From a checkpoint of a small mixture-of-experts model trained on Wikipedia.
Size: width 256, vocabulary 13053.
Experts: 128 experts in each of 12 layers, 128 GELU neurons an expert, 3 picks a token, a softmax router.
Training: a variant of SOAP for the experts, 1829M tokens, 13955 steps.
Below are experts of layer 5 (counted from 0) of a mixture-of-experts language model. Rows are named router (the router's row for the expert), up (a neuron's input weights, with its number) and show model dimensions 0-255. Each number is 200 + 20 x the weight over its row's rms, rounded and kept within 0 to 999.
Before each expert's rows: a language model's description of what the expert responds to. This comes from a sample of Wikipedia text that the model never trained on.

# expert 33
What it handles: Plural noun endings
router,209,229,168,206,212,197,188,206,229,199,207,209,215,179,207,207,183,224,188,223,197,208,216,223,219,225,207,178,227,208,245,220,175,177,195,170,176,152,218,168,197,212,217,190,185,227,212,202,169,169,223,176,193,208,193,204,205,238,173,178,209,225,221,203,203,168,223,200,186,248,200,232,202,191,244,198,186,202,207,189,206,204,179,223,197,174,223,207,237,183,189,220,210,211,212,197,213,183,206,218,223,192,226,186,169,190,214,187,220,173,165,185,232,213,184,198,178,217,210,211,215,177,181,206,186,235,191,188,178,202,170,176,210,211,220,225,184,178,182,173,213,187,163,179,203,214,186,200,222,182,226,187,216,189,173,180,213,202,186,212,187,166,220,175,189,182,219,209,232,212,176,185,197,210,186,181,162,210,178,175,226,162,211,208,202,210,190,174,187,204,182,197,179,198,184,209,192,179,174,214,187,200,172,220,223,227,231,195,233,193,206,222,209,214,249,203,240,213,219,208,183,224,221,207,218,213,185,251,241,181,169,214,224,196,220,186,241,188,199,205,200,216,186,173,207,190,168,213,201,225,237,212,186,225,196,207
up0,185,167,211,226,204,203,203,197,197,203,168,160,181,195,193,190,175,213,214,181,221,187,184,221,210,177,229,206,215,229,261,194,205,224,209,220,213,209,171,178,226,185,203,161,202,167,204,153,196,185,194,190,211,188,202,198,218,235,240,222,178,174,179,230,190,196,199,215,186,186,204,216,173,197,218,176,187,214,201,208,168,206,217,197,195,215,169,205,205,169,203,207,190,211,168,206,196,202,195,195,203,197,242,220,160,197,193,179,218,214,224,241,231,217,224,190,178,201,154,149,202,239,189,201,157,201,182,198,177,214,156,201,259,222,226,211,217,183,222,213,198,187,207,178,220,182,209,222,194,220,176,217,204,232,173,199,230,184,222,180,171,166,202,199,211,189,201,209,195,210,212,219,180,200,223,207,181,192,203,242,203,234,195,193,223,207,212,214,209,203,185,223,187,202,196,201,177,200,173,233,170,197,233,196,199,206,189,162,217,211,200,197,169,189,191,188,193,207,157,203,215,178,211,175,223,227,183,229,214,233,206,218,197,233,180,207,190,205,190,192,234,188,196,232,218,219,208,193,185,201,198,235,191,197,209,210
up1,188,194,214,182,211,138,209,211,218,202,196,239,189,159,200,196,141,198,191,225,198,203,206,168,219,214,193,203,182,182,232,205,205,193,206,197,182,179,206,201,204,207,213,225,195,204,212,210,216,193,218,183,200,214,207,165,215,198,216,214,176,201,208,197,176,155,236,180,192,193,160,193,200,194,226,212,169,180,186,196,218,218,188,198,193,222,185,220,200,207,151,217,231,211,215,209,213,236,230,203,215,197,196,193,165,195,217,193,158,192,214,196,211,220,205,182,197,217,199,184,227,197,189,231,191,222,179,199,157,196,190,188,193,164,203,194,215,184,205,167,160,216,197,234,202,200,212,207,210,169,218,179,221,198,190,194,170,174,211,226,204,166,170,209,217,219,170,176,241,176,189,202,207,198,196,184,175,219,194,205,201,170,166,198,180,184,168,162,179,185,190,198,186,152,202,231,208,193,196,181,192,228,194,204,237,226,200,216,225,234,208,244,183,209,221,195,179,219,189,191,187,200,171,256,220,223,195,208,210,160,184,223,211,193,210,198,241,202,203,189,209,222,209,200,242,198,205,183,215,197,173,217,200,185,193,241
up2,211,195,177,212,196,179,214,198,193,246,196,200,195,196,190,185,206,183,216,171,192,158,211,194,214,187,217,171,195,209,246,194,201,174,192,205,233,198,202,199,211,187,196,216,211,204,216,196,206,148,203,225,206,192,236,202,188,185,217,162,159,192,184,212,187,212,204,199,163,227,229,165,182,204,201,187,171,199,191,194,195,221,223,186,209,169,203,193,175,243,182,165,193,211,225,195,196,179,202,189,214,211,218,199,210,217,207,209,217,180,205,229,218,203,220,208,204,220,189,144,210,189,207,195,222,188,223,192,209,185,206,213,193,200,179,208,226,183,201,196,180,207,136,174,180,187,226,229,198,229,191,230,180,180,190,217,194,195,198,210,184,202,183,211,220,200,176,208,163,171,184,232,197,199,186,172,179,205,183,242,209,204,196,193,207,237,193,239,196,206,211,203,213,213,230,172,200,188,237,201,177,241,198,190,210,205,186,219,186,198,206,173,172,192,193,197,217,172,256,184,213,169,206,198,204,214,145,131,193,187,201,202,166,210,181,236,220,173,212,198,223,171,202,186,194,208,232,210,237,207,183,196,186,202,165,193
up3,200,213,176,212,230,217,170,188,222,207,177,220,208,197,130,189,203,216,201,201,188,190,206,190,170,213,212,207,177,183,168,210,193,192,173,178,163,217,230,186,190,175,174,198,217,184,254,196,177,211,184,207,222,187,188,218,228,184,194,251,159,183,190,197,248,226,222,215,224,197,217,200,190,223,202,220,183,178,216,202,196,190,205,182,185,230,165,208,186,203,215,206,204,188,221,235,176,244,200,239,171,226,203,199,192,217,202,212,194,214,193,197,154,220,199,202,202,191,188,219,194,193,208,217,198,209,198,201,183,158,211,197,221,227,219,176,237,218,213,175,180,208,196,196,190,193,227,208,223,183,194,218,178,190,172,200,200,202,188,198,231,172,178,227,197,225,231,209,216,200,205,184,196,193,178,185,217,135,193,229,202,205,239,198,171,205,213,232,222,210,206,210,198,239,226,202,199,241,198,199,225,201,189,185,208,206,203,228,214,213,199,200,193,187,180,198,239,201,211,174,210,210,206,193,206,202,202,185,190,203,166,178,209,182,163,225,172,175,161,197,208,218,239,215,218,161,202,195,186,223,178,191,227,176,214,179
up4,213,203,161,196,187,217,204,209,191,163,224,221,222,196,166,194,203,164,239,219,208,232,184,177,181,218,154,174,180,189,180,217,201,207,174,214,179,191,230,224,182,234,166,222,198,220,228,182,177,198,178,210,196,167,179,201,221,233,208,250,216,204,184,197,213,179,202,202,208,199,210,194,210,206,220,238,182,180,184,199,191,178,203,184,193,184,165,201,214,189,195,187,213,214,232,187,235,193,178,192,168,230,182,175,211,226,191,233,174,217,217,168,223,198,207,180,199,213,193,211,213,182,219,214,201,191,168,206,157,220,207,210,214,182,214,208,192,212,241,199,219,209,192,188,208,167,197,210,220,227,200,206,163,191,213,187,159,187,196,179,237,235,183,158,195,198,183,163,202,193,221,195,224,201,197,188,193,208,203,205,205,185,231,214,178,216,189,176,202,230,219,172,223,217,218,200,206,188,193,197,204,144,204,211,203,222,230,197,200,185,149,185,162,183,210,212,218,230,192,169,195,228,210,185,183,159,207,247,175,203,181,211,227,221,195,184,179,191,199,188,213,226,213,187,225,193,182,220,201,211,187,230,211,196,205,205
up5,199,187,183,200,205,204,212,230,161,216,217,210,192,167,224,189,206,187,181,200,166,202,189,186,197,229,216,210,198,156,229,241,184,205,211,190,184,176,183,163,212,195,229,178,217,185,236,204,183,196,173,245,189,204,204,195,185,201,206,198,199,202,179,191,182,206,188,221,204,178,169,206,209,227,212,150,189,226,194,251,198,186,228,186,208,200,231,204,171,236,209,192,169,180,197,166,190,206,166,195,194,205,191,214,200,169,215,203,198,212,224,192,192,180,199,175,205,199,230,197,214,211,200,202,227,240,209,225,233,151,216,219,178,192,190,198,246,189,163,220,183,171,210,234,186,182,192,241,203,173,204,220,194,217,216,183,151,217,210,212,201,187,254,215,215,229,167,190,203,195,192,204,177,193,195,194,205,194,211,237,184,197,194,175,229,219,220,224,190,219,220,222,223,168,207,194,221,234,217,212,217,197,204,222,215,230,200,197,182,202,204,195,198,221,173,182,220,164,197,182,224,180,223,174,229,214,205,181,187,181,203,232,164,202,206,158,208,198,189,167,212,201,189,196,201,224,210,170,183,173,203,205,178,194,213,200
up6,185,203,216,169,220,189,191,208,220,224,217,241,193,217,174,176,241,212,218,202,197,243,161,224,172,179,170,173,203,202,188,185,216,233,190,205,212,208,237,189,199,154,204,200,211,226,178,194,160,194,178,215,176,188,193,208,190,210,222,200,225,195,163,164,174,194,174,190,199,183,215,201,211,182,217,179,207,202,217,189,204,149,214,168,216,213,221,188,172,193,173,168,179,230,150,213,182,221,205,174,213,219,212,187,221,223,192,207,190,195,235,225,217,223,173,179,221,216,203,211,185,198,194,156,221,215,201,202,184,195,202,188,201,225,187,191,188,217,157,178,217,210,217,185,168,206,221,207,211,208,222,201,185,206,220,203,198,195,199,190,201,229,168,187,217,223,232,174,167,183,231,206,178,209,196,205,217,213,178,219,188,209,150,210,251,188,229,189,192,202,224,240,207,207,229,197,205,181,226,172,206,191,192,200,158,213,226,201,203,166,211,212,205,218,183,220,204,171,223,181,203,205,212,184,174,199,176,198,221,197,214,217,204,190,223,192,234,210,216,193,196,189,177,193,182,190,234,192,197,193,163,235,182,174,215,213
up7,162,228,169,210,184,213,213,153,211,216,212,201,199,196,178,190,223,177,204,188,201,214,227,203,197,200,223,239,215,195,180,179,199,170,198,195,200,212,223,226,206,203,203,192,188,201,197,183,219,207,205,178,186,161,162,194,231,168,191,183,212,210,154,209,188,217,201,213,190,174,179,177,195,156,177,219,175,213,185,191,187,176,189,207,197,188,164,189,172,194,194,185,183,183,244,204,210,193,204,208,175,233,223,195,210,202,204,206,183,208,184,181,224,198,190,233,204,175,190,191,220,239,182,175,235,186,223,197,215,164,227,193,190,196,212,236,228,202,227,179,196,204,181,213,179,216,168,202,160,213,228,204,210,219,211,210,227,196,203,227,195,197,207,207,204,184,200,182,183,231,217,218,226,218,195,189,196,188,194,208,184,192,257,204,214,203,178,243,221,223,214,195,210,225,236,210,217,167,193,164,190,211,211,176,208,226,214,232,186,187,162,227,223,202,170,219,213,227,160,223,154,185,229,171,224,190,199,189,233,216,197,182,195,205,232,226,172,164,197,214,202,207,222,220,208,174,233,210,199,183,187,219,171,200,201,182
up8,196,201,202,214,196,209,189,182,166,209,177,188,206,207,172,199,195,194,208,188,162,233,181,217,214,205,222,203,208,200,210,181,189,166,157,179,191,188,188,233,227,172,198,206,206,203,209,212,210,248,236,197,222,202,188,217,199,202,180,197,202,227,192,244,187,194,181,211,219,227,212,151,204,197,187,200,198,199,242,187,223,193,172,214,194,189,215,206,217,200,202,213,190,197,205,206,192,239,184,169,197,163,239,215,225,212,198,225,192,189,182,210,167,200,166,162,224,169,201,190,192,194,178,187,211,180,192,187,206,211,194,240,197,194,227,189,203,218,207,181,154,184,218,217,185,199,209,176,208,253,207,202,193,182,210,215,201,223,203,231,225,182,192,197,197,220,203,202,200,166,175,190,214,187,190,233,204,175,210,175,211,165,153,212,182,206,224,172,202,206,194,199,174,194,186,222,182,175,191,203,168,241,183,202,226,209,184,239,182,199,193,201,156,192,217,181,191,201,213,244,183,237,208,200,170,171,201,198,198,177,202,208,212,220,177,245,191,205,162,196,186,239,175,197,166,226,191,187,195,159,186,205,182,180,192,249
up9,218,173,206,209,194,206,208,194,201,182,175,176,180,197,190,217,210,199,202,215,169,224,206,213,187,189,205,199,200,187,190,197,154,223,202,176,159,215,187,219,210,190,195,202,210,169,208,216,179,187,219,198,183,205,210,192,210,185,205,197,237,172,190,221,210,198,160,200,231,214,222,215,190,148,223,212,201,178,234,222,181,173,192,202,210,178,200,229,210,189,193,232,209,178,186,233,219,188,202,220,169,204,203,227,213,203,214,221,228,194,228,181,172,212,226,167,220,187,219,189,214,201,217,220,203,205,189,176,206,183,190,206,202,156,223,174,163,244,186,197,218,154,180,177,181,210,232,197,199,190,198,189,175,179,224,188,177,206,181,202,201,266,200,201,193,212,224,170,160,199,203,196,191,193,231,211,215,202,223,179,211,177,221,188,187,229,217,234,207,181,197,251,235,164,213,206,173,184,219,169,202,184,207,229,197,213,198,247,175,188,190,201,223,181,211,163,201,196,211,232,210,210,239,176,196,186,221,173,221,208,174,179,208,191,200,164,183,172,176,194,228,207,190,190,221,191,191,160,194,188,212,211,185,199,162,222
up10,178,197,229,206,191,227,202,203,196,154,205,206,225,192,196,196,186,169,177,195,208,192,209,220,163,218,222,218,215,197,219,201,195,188,193,217,198,240,226,218,218,198,168,224,178,182,185,202,187,198,169,195,223,203,190,187,176,167,177,189,195,175,186,202,231,197,194,177,202,207,191,227,197,181,196,201,204,160,202,198,212,191,208,168,205,192,187,198,199,212,206,187,238,147,201,215,177,195,170,194,205,199,177,195,205,203,211,212,203,214,206,196,172,194,198,245,198,226,187,182,199,186,215,223,147,233,197,197,220,183,190,235,197,198,231,181,199,247,184,181,222,183,168,187,213,184,193,250,213,212,212,234,156,171,194,162,210,197,190,227,199,236,220,187,174,186,205,205,195,244,234,233,162,164,195,236,227,211,204,172,218,198,253,234,178,195,225,208,192,192,190,211,236,207,202,204,180,211,200,182,216,179,186,238,172,183,182,181,183,235,210,193,203,177,195,177,208,219,211,218,205,198,202,199,195,185,160,208,241,225,233,218,162,179,213,186,218,224,208,215,197,191,202,222,227,209,211,203,198,211,231,198,196,186,193,199
up11,231,202,199,174,178,197,181,204,194,166,193,212,156,219,203,191,225,180,194,209,192,214,215,198,207,183,190,242,189,209,217,207,203,194,193,175,219,195,212,216,201,202,213,217,178,216,209,206,228,217,209,215,230,199,181,236,207,209,206,221,176,215,210,216,206,189,211,201,190,219,229,170,214,179,181,234,212,199,199,196,220,232,189,209,228,247,182,210,180,183,198,202,182,209,205,237,214,194,223,222,210,228,201,197,205,182,207,246,231,215,171,191,208,203,206,209,195,182,204,214,210,183,178,198,170,204,215,214,196,189,168,207,215,165,188,224,208,172,227,241,218,203,196,195,220,162,199,213,222,170,213,204,182,204,184,219,186,180,208,176,220,201,210,205,169,200,206,192,183,173,196,230,213,187,173,226,197,191,252,212,183,189,201,188,189,192,198,208,230,175,201,180,191,187,177,181,192,195,210,214,186,207,180,186,220,204,183,249,181,201,237,150,138,191,173,175,182,196,190,219,219,227,231,236,212,180,188,237,203,166,216,138,229,212,195,195,216,185,173,173,191,209,171,182,180,150,201,190,173,162,205,195,195,228,184,203